python train.py --experts_per_token=4 --d_expert=160 --hidden_act="squared_relu" --moe_layers=[0, 1, 2, 3, 4, 5, 6, 7, 8, 9, 10] --routed_scale=13.6 --balance_loss=0.00597 --init_std_router=0.0332 --lr_router=0.00057 --norm="rmsnorm" --optimizer="muon_variant" --max_seq_len=256 --max_steps=7924 --dataset="wikipedia_en"
Below are experts of layer 3 (counted from 0) of a mixture-of-experts language model. Rows are named router (the router's row for the expert), up (a neuron's input weights, with its number) and show model dimensions 80-159. Each number is 500 + 25 x the weight over its row's rms, rounded and kept within 0 to 999. Numbers have three digits each.
Before each expert's rows: a language model's description of what the expert responds to; "mostly gets" lists some tokens that are sent to it at least half of the time. This comes from a sample of Wikipedia text that the model never trained on.

# expert 12
It responds to: Prepositions and quantifier words after a verb or noun, mainly for, with, by, of, plus all, each, any, some.
mostly gets: " all", " for", " some", " each", " For", " any"
router:485516502479514507461465521512495524477509480505500509498479500502496492552489505497477485516488501476520506452479515486546503480495549517526521469533510516468556530522513529487461488496506462493509515484532477477486525498481446519510446526
up0:498506478455536479504457536544506485531496472508515501475544508503459485504500520541550501474497483460491513499496528511517484459520500516511513546492482525480504484513561502467510492496524463483523513457478529533450505513534536496487534476
up1:462471475526505502541539476503465497506495518505506495512514462501527526473484543483509539475496539481482506540503465502492505539491493501539452493529477456488500479490437544555458482506518485510509472499514513503466477491442513468500534485
up2:526518518458516487513506523491499481526475467520520466502536511529451492538519536528552502526461464474498504508525488466464512476550481495520527516494517508506469554499501522516530437524525486481526484482489532530478503500483490539508503515
up3:506511529492491554499499504517509532505486462469477485528508489489510517473483472525490521486497535528501487534476494492482493495501514486470508480532528455487492479485504497490478494532505528449493502486493541498531526487509487494505457497
up4:509482496489492500513485495508468521496489480512432497511517507512504498467510499491491536479507497541558506499485467475529505504480547453513478523472481530506500519511588469496518473521438480489496526500497480474511506496510519528512533525
up5:517475518520549489510513457502498520501534545516497470495510471512523513516519479466483506507510516525500482502499521492508537503481481483496465472508520530494521431509508518525494498524525511522478515543523567512521451508539501498512522507
up6:512509490514513534464481488512462515498502500485513520514450512516484522502515482475506491473534503506487479511487496499482479490488508498507480507454538511514483461524492497503488537518539488529490478508505497527514453496510508503493488487
up7:493479496475482506490491497494486524520542537508476486465487529515502496456543515532511503477471536524484532461548477490514514492515498490505490476543513496479466493529462512492436488464461493466463522505514528528495513486471504494506487537
up8:516499521522510560476485480517488491512523455492505516561480501526497527495505456520518498544509509540493481460515476569499491515508468532473488481501486498538489555497498495505526506486514477512492488474539506526463540487500492488505488511
up9:486530500523517477509485452506477508503513524518521529506512541490529483498483502464500515488489472514477422495530524486459526503467545530544481490513528532507547529514496542518530490478509495503548486502511531492501516497473461518513517484
up10:503524529514479487503533482524529465502521518469513516466504538501504516517494506500491458493476523457466448474516524459487482472538480497529551522447531514481496466497520469516531511425483458507496471496505463505467482473509524469492487515
up11:507526470533471541493524493550532536482483466480525543442497484531474549475507518489500493490540487476533467500495521526520509531496493447531496443532513492478497528477503541530471491480494483481501468511499514524531492472515507478517498472
up12:511511480489484461492494428460500505482533484526486489475479469519529489532483520574514540454505530488535477509526492504532488498518580485529489518523505492473492476480505510523493479499488529519480464519515542473503523476496501493511516509
up13:511464472501515508471521449478501489525464480521499523486511519497469516505532502480462512532496465490454543510523494497513489416509503483497480548531524506533516514485489494539472470487482502519515494461495507490511489453467520456520471492
up14:518516491470532498450508447446493482488474477516475502467471476492493541495507475497454517512486466504476546494442509497532507479521518458520490542491487467518530494495465492491475517478505507489522445463537497498460503491499507530560488491
up15:483500486477526497521477470524525493460476441461493546479504457489484513470502534478518473503515542556450525506501492508515491479471497455505528522485538515527519477509480532516476504488505511445541492483494537488500511510505533546496487476
up16:527496499479508488507484488464523489515519514506503528518512527482511538477515537492524521496490467490487473477510548508471554505543500503514439493504512525485495499514467529511466470516431495518532525512541501526473548502480479503519522503
up17:513560487504494513508517510502496520512501480466496509509472493513490506565456526471468516549461490499528497497511537481489512517492500501489520557493526514502513514512509506511504492516478475499524484493510512493468541462448543498512472510
up18:457500489439492513487501478496488497505569539498479437442519474463474535518470507534469518536486503500526489470529462504486513478506524460502524507533520525467459523532490544473527494449488525515484480527505544522516503484515484504463517489
up19:488504491474523537540524469506516524494511539466470530509494485524513500547497512452538484519508518548479506501505496526518521511481502463508490504534491480560485523491469529507449515486462488498510514501500462505480513541491517541486547512
up20:505520518471435529510537426557514524506475506556487521465506493519476484478515480463516465523469483464486526490492506533491517463472526489502497463498487523515519511517567512493490487502477511500480521441474461527523469484501559513521469529
up21:498503498508516499456512560471511469519481517512488495495484503480509533475493520503500508472508463532530496466493491484539464530497471512504469512499523478516472555474478518496534495466542528508483495490486503491513533503541548516525509466
up22:526517514512505467482472519482513462447513489522499483546522506466486519483480523509492493509471486559485506495500490506476549499452512461482530518504511467502472505516484464489471490488535467472509499418447505489499516490500526475524513564
up23:523458521486493472470458526463522504462500531466495507527533470492513490510458514521495506458489455512538522541468481476488500495472489504486516517514504509476459549533480477522516502545454529525511506554542509495536472497479498508516463537
up24:520525515530507521519481517453515449526485482536516502499482471511473527525505475494537505517515470484492541509464535502488548534489508496527474526487486478531520499506456498544493505508503419460499454464506525500442532545522493488501489546
up25:480482521531537492462478500479467464467502496450505528471529476487515505475466517500502485536494476511493508519513455503492476490483506511508505471480502527500513474480493443492500547516494489544561502540511532464501483491522511517509511487
up26:504491480532505520492491494490480498482521497465486528485505477503523512452512524532495491518515503499503508522529505455559488466502502537458504524556483537504483496486579517526514478550501519529496445529517432473518493514473484504480551520
up27:549550496495503507504488473480516500534484462515520454522537533493476497474527488568485551496481467487495535469491485518512548524494473493525500484497504500521522537521505524544510480512461507521517506533506500474514517469482556477518510541
up28:538494489492530456509491508521469501513459533438477511499486507501531499508481467463533491527482517496511524499526493485514473520501473526514509531524466478520436513503548505528520519485506495497459481520528515518521512528501534506508504477
up29:510481519487491524526508515468538496524524519501488506463485494520525554525500549535543537502497484517478479483498523512467493498508465547495489529504479488485507462496499481470517488530509481495505485513536527511457556511501516531543502460
up30:519517445492537498495465502504512475516517476532506455506467524450505536437454533483476470536553520499459547524497498520519494493534516517542478486466543519532512503492489533505487525518485498511455509518541518520498466481519479491515513466
up31:467492513437521526479492481491484496497520485466452518519537491490482483535523499510532545538514490529465498533479470510541468475492504428500475498492441492524525541535537520505517498527508508464475479486506502490517509486490506493490510538
up32:476475474444502535507500476478487541482461503505522482513489534460511518536448504496480507533487477519469484486527508495507518470475488526516451496498526456448531479508507522534494510472507483531501489481451513529485504476457546503486480495
up33:509520496482528507526498512474543488469476473471503462506497526506487490519504470501474517498493515486496541525472505485520511509471537537511492508516510506461528497516460508532498484539484553485507515484509516472483498505520489482501526496
up34:526518480470488479513513478484522491477508500498491543497463443522532498479484525525542506509468542508460490486496489533483494495506520534552502521452470510512477481490495450513510543512500514502513483509494508467530481513545514479505537464
up35:478518487524472470540480461480485521511499457502521496506461495522499495531546511491509452498517490497462495508506559493486514491461518512513480454508502514472476515486500439486540478513494514498477505534469530491486496480504475479526453530
up36:491470482462512496485546466487453500502484489519517519511518504515534509493447557505469486476476435537469484465507515549508490436470512498503520503511484505550474490486529515519505488525507464489469515489531470506490483521532521450468485538
up37:505475483511515524486505512469485487543506530483471473487498485504519495502486494487470481481504538477484538532495483457533454504523500532510531488546540470501537555524490477493543525555497475515507488534491512485538488504526466468477483470
up38:499481522465476516472509497516503454517494495499493444506506526480547519472506496526503528477502517503490482525503525483485504544548474516528530547509539492505488531501494556490448512519481510493492460450492560561450532506510502507493502503
up39:512503491457489469533462497533517512482484505552482494485464468484478499475503506517504507460473491532463478503498507554464523445502489452478495497525505516450487531506511476492474523517502546527499513532488506508546502472466503541544472498
up40:474483535462491456498447479510504490475485548522474505485473473508510483545481527513530475497500501515465483523529497492494456558478478505510508558526507476526502533551513511515497483494479471491507482489507506481466529500530492484513468543
up41:515509507509507492539471518554456530484493496540527493519554511487479505532536488507498483532478522481531463516516464528492534522460511498496474520509536482507491520506505507482536449495541532523469481484539509499553501506522481436468498523
up42:505521528519483532557486515506438504531514452517543517519508489492519523494487498530515499509473561509477508479495498508503496522495506500464494502520479488469527487498481512527520532496506491488454487522509487503525497501521537509491510488
up43:453491478494500488475541496487541489520499479527518491488435487518492481489494532490494525527463442518500495540470544510504464481527483463490430490521522498490511480519523504492497498523506512539488532525453519503470536482564512514481498540
up44:453512512492509466511507459478512457518491503480523487527540478491470474513531504490487456499505550522517516508505474508455541506573528504519507471486466478502466497492482483512480506516520506459535520479519532526517523511475467483498498492
up45:494493485463488472522494523525461513477498498504507468469528467482502481533528482491527438506536508532515566497481507503509482518477516464504509559535474515522520495520514462457496508495482482527502487513509493500481526467549447515484520491
up46:470527504505494537525486541481544512529532508530435453507533457485526518496565471515508491487563527467482490528498493488528505481492518499479474536503505533529516505475502468491517509457481503531540509497460463477508536479524498507538500516
up47:526514515473484537493480505496485498487508523453483475565456504511504548499537555516483477509465484517474489499519565502499497506498478492501485482459517454520516507491480505456501502503548442467507514461537513531499522443473484536497490485
up48:496510486457476505492505496498535517511477452497520518552537466514492487512511501517505533466481486507499501476498492539491551527513518497542527471477515451484511522453485525509466520515463521500500491467546515478497499511508492517530497470
up49:477528504501548520472498518487462513498497522486519533528521515528477511534511504504497513578493521519489492528486507484489427499544461471488508449491532490487525503514517469498507533514506471511514476512491477521505520480455515484493501507
up50:478510476491451449580494488503494485484487525531519491481485442523473489553527464470492506491490481485530492488547483470510495505477484484497463481522489486511472583486515603518461480531507487457474497516509505495459464469508512524523477462
up51:449487517487515498516489519493482478498467500509527479514505503503544497480477519506480486539558531487502516449494523437510493475514490471522490457506514514475524479513479535503514518500459504472492460514481487480520487499495485496510463496
up52:456547507521491505451529512508516526496511507488495499491486492511508535501531510492510506516516519502531490436501472453519468521542492431488511486525509507476501519523491500477522471477526520574496479490499482509459528501528501482529494526
up53:471504518469497520483499468490479472484488533503524489513535483495486479485479462553466463503506463506472517434486494545518488480508531469544479475548516501522519499536467502518505475503501498465551497493512492518536541521491511502502523501
up54:478488480489496466516477530526496496456523491502519515520513500538497455471503479513452537532500509464486531517491523507513454533476453501535485436482562438509500510498510497508482464514475484483537489522489488487499438505498506532509486514
up55:511522506523504536498451514483531509537507513452521483523501458464520479475458501492496501503528542487519443462495508486514527514477495507456464504483501535463483469469481459517465500470517526501487487517537493450581523547514475511449526505
up56:535504470495541500477523440515467501504507490517473497502475469501497499499522487498441537468480508546478500542518474485512467479495486499462525501489496521439554505500491487551488472509505464482488497444482486520457487470505539525524509496
up57:482494454463522482517527478478466466522512458536473515449464515507449533489537510505492493495493492499501499466519487447503520531510529516505508498514511502539501487533481520506494521504474502566514519492502500508457494450464503496486482529
up58:468480506489458507486481461464451507539517510503463474573529497451450547460473490449542489448496500499501517484478523509504500489545545475513540506461520481492522528518465479498479489510502499492536525506510488508513471523515466514492461517
up59:489518474502486512460539561474503502483525503439501509475514462490545537510524474533473494529507512427550463504516439463531507512557470431532498510507448502505534505469528550520506495522495545498514491501462510500474548500507486471534500518
up60:540512463521479496439501533500497497490542462492487502453513545495498518472509525470505498521496484487488496525474497516530492539478465498530494467517529523497530499548492494491463464542497528472439500507452500482479500442486498487500509482
up61:496506473508486461496508482446464505515466520508494547474537496473501484491484534496470493477499567502516462522501482503482482479513505471533495489505518489478522473508463469491528492508520474522504524465499516456499504528539535504522486501
up62:515543524460516493483511451509505492499514512522533480461506517497519551477517479511509485512462519487484505490485530537503519498473501461512452508509477463471475475531508497523435506470475519501455573488512499553504494510516494477509525500
up63:447499474473514497498472466464492471520490496481499447512492494436481460502512492466519523521515567494518484538547521455466536552508493493504506526499474520520485528489456486480455504485442491517478451491470540506496473527482523526509481534
up64:471504473495540489452527512493499482488481469492496540526523491482536539507533524491479473511484482473488501513530530525486503497488502496498496528505530525466510518538507518545503473445512545492470546491513469501525479493494459497524479522
up65:530547510516474523511464500477462509445535496483502511505505466507488497496522495557479519511516505442499512494516528502513483470484517500473508478473463456508470549504476525553500474530510475501510501508506470542492546464481527462518530507
up66:545487493466466531448477498492504472472526529443536505493527428507477457493525488497468506517531494485496527470499533486527468454510484499518499497516535476495510528479514497505492497476500506502545491462524511501488502474525543504520512510
up67:493495483526493501502529488510503498539514483495483490550490530475513465447467513497478524477510530478513474497515522479498485460497516491491532469488519500508553509543506500466536500483484473487512518492480513438525491466488519513513471484
up68:482491482464514487516530536496457524490536491501523476482478462512495478532478452487511517494523516447485472513469482483516525485468508478484468492485531505533513494495467521513533538482471495508498477453506496480485529478516489463499511500
up69:471529537517473514472499524448505463516471519525496524488474518498506546485511509496470484491507465478514451488447472490510491486514516509531452513524476505531497523522486492459485477506501454512520474522523508513528547504517490508460485514
up70:480506483480519503526490467468525486506522499472523554507497510500493543487524513499489506442503503517524509463497530513519497453539502495544496528541487520536514498493442513537530499524533519502504510486500531478515485491496497495489516505
up71:505521495516493488496471466484486502527512531484478476450507511533515507472456521472455509513480550499472487488507498492496503537527499485512491490511517536484560490507477461475534506481507487516497511524543478470536526509522507540518505461
up72:490477497470499526507479485504498538513519501461535494464487485503507464487512543509460529487501479506527447522534501499514481482509525515541501474501528540511511506511522471492518531479437510486495494508519489423523502543513482520517507519
up73:512545474489486515504524529465524485514515531478515519501505476484515516476509502482502505527469527478486497484522478518545502464516532475545518525513516502542492493495490500532523497488466504475509511486481499426488510509515485462540485485
up74:484461500472504500477505502578477508503503506500492546522532473457514491479493517526505465527470491483506484521506507444522474473441531511505441491557525485493517495506467528511541499481522481474487491545443505478484486528528522476543504565
up75:537530518473483505524530491536494523476527506489481516500488476481498519515506568477529475507504460521473518493467537516492516482520499484476458480531507481557430557487480490473544466485468473501499464518536513524507469552480487498448537533
up76:482526531521457502523491471509542525496455443507496525514462478485507524449478500512472457525520514440507477470477535520491540497541508490488458485470503509509512488523537488538507462480468486501452480527504459441520503476476480483472509489
up77:519495499490467487505540511481490515477465524440526460530501484487513509518487523456486489497450566521513516503483505460471468510487499498518479535503503464481458495484510537527468503493528426509520490510533486572478515478509536485540485512
up78:460487526458541546515541497506513480519500545492520519524497494532494547510549505494495477494472512520471517504544491486488531517518513509519511499542482535495508467490480560506487452514510574542516524509557505527527504521492487473517523464
up79:525512493427479494543487497526512467463506465526510469490532482497505514467550520498533531521508484518497500498553444489518490482491465468529475482497489573533532503522468523502469536492530514470517516501492540469516540512496519531467468514
up80:509485548456558510493482508478444486511452455501482481470516499499545516514488523494472482504479471463472533499522490493520544491536525481469481528528542521513510505519521489486477492513468531530490533494501489516495484520543485457539517500
up81:541474494505541497539476481477547502505483500507488468517474500519472514493463474443524517465541479495486508502456527537506477552464498487519504477515485497516508524528515518515530486501511492454501476481494562485516490496498501506544502510
up82:490513493535531523518487532509476458506532494523482530503488489482517563497521484503512463445511470535507501522466539536440549524518508507515476490557487522473519499505501467510547511508464519484457542487558458470515516466484470472475473512
up83:495530498460520465474541490469471457463533489515508491496502508509495467487490530471444513482486475527497499477514474530531527489522509503507517510461517524505499471503473502468514454453481525558537515513534485501549540468494531514475471468
up84:515502525474498511515513552518517500479519490477541543508478543461526506474475501527505519532492512468508475454533499503512466473520515514517487506535498478492503488496519490518459519491495512521517490504533512452526503485469484478486465483
up85:510545488481530477525534490494500511494533510503485500468489516457512533501487501535505477495493481478488434477465469518470478495510505450510517516483509463501517461476490508508503468514540506496500486518514520507498451502507499491504552527
up86:499506512514503483497528519508554506497506465515473511475476507473495467479497543475519470517522509477502534534497455454504490503486495464521539475500514543547525512530571469500546505498524504472506542522496457484549531500497485488479504523
up87:482513503539506517521454498515489486482454504505495497434499477513512548490508481500474450492469483480436553489537509508500480524481480521510507474489487475467526501497491538455487475501497499492540469474469516498491518542510475484494560507
up88:507503505490464527475511476502489514512541454503506489477474482512486489494491475501524492475510494487551521482526514552480510464518482475493475497510471463535468534501526522515461522490479535505462509504505567520507484474522496514529464502
up89:472494524473500510474518499485453502509536448486505525505468513500518493478468517552457484467523493487531513483532492506445489465513528485524491502494499490488463447510446483478486502465465514480469456480522505493475530506532461512492478498
up90:468486498533523521476506536509484526468509483482470509490487487468501474471486523525483464545522539518531522472515528518514460492495473501514476489542472477502479522489496523489510512459494505492454504529479507486511476495511520556513485506
up91:460522541493499518484457463485471479512524474477495509432451543494501526458474518533494523523493513498488528518546497484533465528511492492501533483492512497511522463478495504477501511492503496476498505510527517478482530512496475459569513469
up92:517493508517433532537549465502507489527495549468484501528470558483492489494495473485492446470502485533474513490496528471495496484529462529508491480471492502545500463477487490562513453516518549533503453441514506517527501500496479512513529470
up93:527520484535486487469534503509480466504511489517496500539519429510491516537483512495501510504510512461500514482482477533519509474506486498539516524499528500524511483526445465501517506484512535526528509489472482525517529508465517537487432505
up94:549510516532509485489513461543513480510499509500455525457492486500480565513503497523509496475502502568475502503503538482485534473535447495527482509559509481530482500479478482524460502461495485467490491519507510550462481517467500516540506519
up95:454469484477515484526476489516501547520491509504510521510523494513479494505520509496521455535461452497472506516493529511495517461453526495530537503533507544519499481504509475470457528503482502539505496520553485516489496515498488519477456494
up96:484476509461506477507518534476485523448539478500482509463528475481476499483510489538520551535561489488533520555521478492508542528494508493528462541459540499513549512485449519496475497505477524509523493503483488497471472513513488479466504537
up97:542519464494491512487532504486493450512495535530521497514498535485485511508500500525494500486517474509473517500471548484497483540470470514500483503496491515483536475475526501498514501481458441498519505488515513568500480513506528456454475475
up98:494514480469443489543449472508484476503491477487508482469511503541524509491540506493483506524482537510473520481481460516460475482539510561518522473561474491506500516508525510511461525511508515510512503479480510531497517540487500477532543492
up99:499506486468489461502478539489494480553486542457488514464519539512526502486509559514474478473510510557467525460510518525526452522503475504498526516489493499513517498494516498505527444507449492522545504513498494498505522527512507516472554474
up100:457528535488501476490512484503494525459522502530500532458481503484498522487518525471523469508521523490512497520527500507519465486520488526489553490520542517523489496510512490485512476488473499524505503531486527478485497553487521470492504517
up101:468495514487491487509562532482495488472463511468495503502496511527469538489539474519561502482503457533473495505499511497511544543527533491458505500526520500517543539487447473494500485480536518519493485513516513521533465515463519533525525478
up102:519492498507528483451484482530539502516500502489470465496487467522490500494543533476498524485526480512485505483524486495476481488505503530488503486557581557446482542502494533467518526530475554519476460526511516451531502529479481490486508481
up103:502494466519522497520532499518494499467518489483489511512530506494527510444528491539461505489490538516499560464484508517470478492497531502478475493472472523456504492475471489469472503476475529557460454466532472523483482518460491491505491485
up104:510522513517534472481523523524487503483479471521501516529507509565519516545462483534513534519480494516502526470514542453529502470513539482466482539514550480496471520528492478536550508493486505476463487515481458487492501509452542485499466516
up105:427482489496497457492551502488496484560496458478504512481480421526515517500493490466515488491498509459513480476478480515516513487519493479543487550492463537495514500506547475474498533486534493507485515510430500502490519512495504523512550491
up106:512533476475503472488466497531529532498507462497524519523477465514489574482466489504511507480502496481512516490472478511533505491524477461518453496505498497527516504490473494514539487499517501462527426496462475449481515505482476496537519525
up107:518515511484484483522547496499519500531493462530491510469551483472502542539509463480463513529493495491504466537434457521490501472532499480468491511512501517462508493481491464538477443475475485531482500486509526491492501475483475525458465488
up108:492553456491507520498505517517486529489443505427469448469500511494503524481535446517509491473526468499507499467559503476509469498509466515495483507527518512538470481459539484516468479529503495448553527499499527487454521492509530473492474537
up109:475489457494519498490516509508474519482524452479506512501506462501468506466523512470459488491477505479498471471517512521502470461495487493494499517522490501504505471459522512484543505531505530445539499521539484479507496495519510495524504490
up110:507497513494458504521460457488502497483518504495514518486521482480485506465512490487500465480487499485520520520473495488500522490539544452521468533497459479499514448477510490506495490506544476513499534465510484551501496517484524485508481476
up111:519509524479476497538524476483499517476467512474510474511452433511489501476478529543551521515512497480514509459500469511497536460542481487487482499514510519518499487498504521530497495455504539495556531534486498501505477500471530542498505557
up112:532488467488482518522511493497526505546514512498503490518505488491474483489543462512515513513466559524476557482485516530481569496516517518497500495515512461493468507492494514527554512496555561464453488471538525520476552496492504490442513541
up113:513527526445458470498534565496518478477477398506473477523499485507506480481507498506529538498512472523452542531497494495476484475559497496526455477510512470498476487499449495519496522489481542500500507481502485533488477464520503507505466534
up114:525501525486468478471455483490524491486494502483557478490477493495516532526482518490479516496511487485471494551511506499503470466486552523505510484503519489516524470456511502522494469468503515513514511477469506470501516497502537512522481516
up115:513519492515532497416478452482544489515466517525514517501533512525572503529477496499469526495542505503525520496505506469521570495538497496496481532521473524527546485510463520498487477490489478547534541501510517517507531482459537533511494492
up116:475488509504477535458496515507527418477505480503512468483477511506532523504497527551453457522475468465475544546548533495499502479519489475484443468537527527505511513498508480477495497487510520501483491508525507495483519498489490535497501536
up117:508525505454508530495488469503494506485501517510492508524501522476500535478528458502503481463461527515496504530499481542535499451498518488509538506505479530472448488501504499516489548522468473536498531485558541504478520480502503451568516512
up118:478478536525493523493519510489480496461485458513499459499513508508515473519466512502473520474471535529444530528469455487488553501497500518531458463504534482490477502513492492480482514524510520529465495525486435563502479460510497520445478492
up119:526526496493490537506481548501511486484504440525493498450510504471542518476491512507453516529494506501463511516446516479527515474451513438517464496467555510497532491500497482500532538529514477513485499518497468508489481519473513488546498521
up120:490488555540489536502508490467510460499521483528493467540481464481485552511452499528516507506491521553502481465476470548534507490508501512513491525537526453484467487483459490475490465488514493509501443498509511507502520455512477520508475526
up121:497502550501459514493477558484484468487499499488552488517502516481548502470489499495475511503543561499450521524530521476536480494512503553502462490505557448509515474473472469470430511494476510539514474518482484472516491509532516500527495514
up122:522511502503539521527490494509448546546517519507487495511505477549473462456480521478482482544519509493496508511455518557460511475490477493506515468460503491533475489552497504535545513492500484515469482517504479494533472461460489484433472471
up123:497515488476544478465490517495482539481500555509506474495557441505521499498474524506488535495490525500567508488468501491467527489511539510528499484521483472475495495486511496492450474505529534535522495441500485510532515536520527459480500509
up124:517495441542449551520482484505550464474526491502518490474507487518505504469529546494507523466501496474503515531521486538524518455498494503544480491531509479521487511509495489504521485523515498519509501479476492467490494473533548477483509478
up125:516471499566510554510472486488485485491483474496522525484490522484513479434529508481484424490496509516484471533515549487497519482525477545514454553466543489525466508500501450510496503552445502544508468521523480500502485521529503523494545454
up126:472498548498490513533481486511426502502527505469471496511511482493523523486485504522507491515507531537502497485492502480493461508495501450508525509539548478551472472520489569536534520480531484492504450559490535547484504514488496507470498516
up127:466460485533474537482496476509534521537499561495504499469504525476541518488488487480485543472514520481482532490496448518493501489502481513483508482511511508491452486516477483457496502502496475492511506477475497488440516468522518510446478504
up128:512518441486501498501492499506491491493485506469510477496504466502524508527535468501476568480501516522499523508504495470440513462489520482562527502480495452488488508499490494478514504489527540498432498517495527573476494489517474476473468454
up129:523537479545478491555478481472447511509466524507492511501508525453504521475537497457513549500524512501461536495491494484547505467544476516511502485492532552535481484517485503504500504535483507509463479445527496492506503546516513533502510465
up130:486482487494515486472553447498490523512477547463541502504521498522493519486486440525526450540487539500441474501491448509481500514555540474516476524504503492503469525479511495461514477494533552490489507490502485532527504511559471470481487508
up131:470522515487507499489458539462507467498484525522507505529481472552518516477491529469481498574509555510486490473478514528492473511500434446571466514485469458490497489485493520472470526501527456502462482506487488521498446485518501516461498507
up132:492496513451525504541517488538498495512481483498482492465518510483540438513486476484492512463448502525468493473472451492468475543503548495505487489483510498487527478471528518532477472516474486545483477510491448484516461542496505520483551510
up133:514510555493431538462510506492522464526495511495493512510512518415529495509489525539532502507499475500485560516493491514485486488526504552488508480515510555493497497521499510515516504511487483547515540522521469500518499524472530509503458504
up134:504520494496483504502485502519503508502536473478518491500495491493463501529504575446509492461514522492501505508490454453518489476494459466536476498508502486482483477506466513508463540494467481502526485495438520483520482532458481499495515463
up135:542509476452487472533505477503533515475526488504450533516502525495497476533514526495458525508468531512552523513507514480494475484528506531554502471491531470470507482496492474502476485487526476512479489501521503515524451527497500518520485508
up136:539528474527476471474540512470561504484468505506475466518486483547497457489523496513498482504483483531498513532494491511504489486522515486536510493515554504482528464510498520508516479493434499498490512520489529504463499470508514551491472511
up137:498464513524428497523516483528482494488444500518498551502483524517502500441529516483457494511470468479521522488503505508467459503510509501495491503512468544512514480475495496552467507457475465513541512480496462521493555481468510479498483514
up138:491480515503496495443483468501529504552473479467488483504499491507438539541462463476544504494558462528480517515483495463507496452482494522590490489516481505519496505474477504481474487504495518517502496488528532500552508486506491501487501553
up139:515511498453508492488439492523488526502524507511504500492463502493470479539489514468472501468521527504498546488503494531472483460528501516462464509509492508476487530507487547497507522484487504505475501478512513500536475528505498497504495493
up140:468481506507516495488438464497516484509479502489463518460491502514476498497509520501487488509506504577435535556496503471526504469519506553468477493525450541494475496465486531501466502515493486483495509483489484458493509521520478536549554544
up141:497499490480518517508444479494497500492514502476471482480518479508498479516526502518519514496516520487490524520496488515520526482482542459514507520497494512471540498483475544502501421492492494488537468496495487468493497473534510534495499526
up142:556501487492499535492464520520462488500499514500469484527502501504504516521474519488518462514496501482515538543547470473526550565450519512510486514463511504500499520518504521462517495515465488478492480500516518484533543519487469480474471486
up143:464481501496517524486495513520493526477506471467520503471483526506497504495466522529488464566492534511499537482503480531493488539519546536562482526486519489522520491510489532477520499507529500500514513502508516518455524567486469507540501492
up144:502504486523493488534476463491533541516497515524562500533542479473467496505514481525535525494521488503489526493520469522498519485526509496527498519504524515496521529505527525498500480515474511434525477450509489500499516479478544533493490542
up145:487502516526517525494516505492502500504497489537523491500462491522492513481493525479498497550511495501487564485503529497445486498519489480521518467472485499478457513495528457483483489481530475487524509481481522537463525521456522472498536459
up146:488545484500521501514457531544515499511494517528478486497518515545526482515525495503504515480515497472482470473469530502472483503504479492500489530514524521533513477473495537491458495523495511468475500484504522510501489509500537497492501494
up147:478526496490489462528493503489502520509484470525475452495504539459524529520475491508521503500511484495494508540474483582508477499486529497508474501497510515476488495517493476476497499529498489467509490528488489499490510467493501537480488491
up148:436520500522482496465542508503505504520505472507492517535500504525475489511496510466497507509504484500508508532538482470486558492490550463493534512541483489494530508547510498460510525487553467523508494495490483484523486503507490489491475482
up149:489496515487468488519484541496480500508573480513477542550520486524507482474498498549494492473530490522444487458533500494485526472475461483469542487514473463518560477519502489453539517502543480521456522546482502463522512501500494503515539486
up150:504494481539460494445459448482549486474539505490517506526516528513519542496483529493493556454504518487479522484495501492493486505524524503514527492545497537478470525524477466476522480491526504540501491501486548478487474498522468566487508503
up151:482502479483498488526479456478481453489489453498471464456503454499497531477474456468474497476491473485477477480474523502503507433511502455442502493484487484483479466546469464488478510476490492494485506513495487528495552468505512500517493548
up152:473519496502476514497484524494485485473492491555498505483497483506530515520490470516548485492537479493550527502488534484472462492498538505522459511479495459492499527494488517516501451507489497567525481493519479504461539562446487479515442512
up153:483530500510488494538501493479511498487508473520521510557498484471490487536500508460548540484491503502515497510477507504501491420480479505513489471497483525511538518510495512474510466527501472554508497522522481528517492514501480485513525461
up154:514495493490491501490522506464516486502491489477536546492490494493552539498516479500530499517511489500473495501490491453477461488499494510518482488512503526489562479517520486520445458521497519490570494522503485547495524518472511471515517502
up155:536483493484504467507491513495499507500502541455490454486533529521553495551489545498487517541489528557496506508498509495474446495512470486524482510525499506477517506474467479493500573502509477481493490519467485512497492468489497520533523543
up156:458492516501474483488501509475534480557483487539479484488533496534528482519494542491502477481447530542467501506480485505506514488536495487518487511471479525504506499479485510498467504486499481470511500541468467523523481495497457532499485500
up157:484529546484567450445543538467487516492501534521487471557488540483513458515508542490467511559502550523459490539509492488493505482514469472513523477506483523537471506467510484500568506493460517466508528510485465482502452475516521511492482525
up158:479531500494482531502510509484554507509514491478472503495470524498546518505509490520494480497496515521461493510529525488513487480510487502501511478474497478481507535490501520492498481491539526499474542505503463479499510515483514464514470512
up159:495505527448502452528485495457454541478533483520516537499504516493510466509514498488509548522495495488479492496463498513524454470528491508518535513466460473498464531503451505495496533470478478560476497495464503494529463518463489466504474483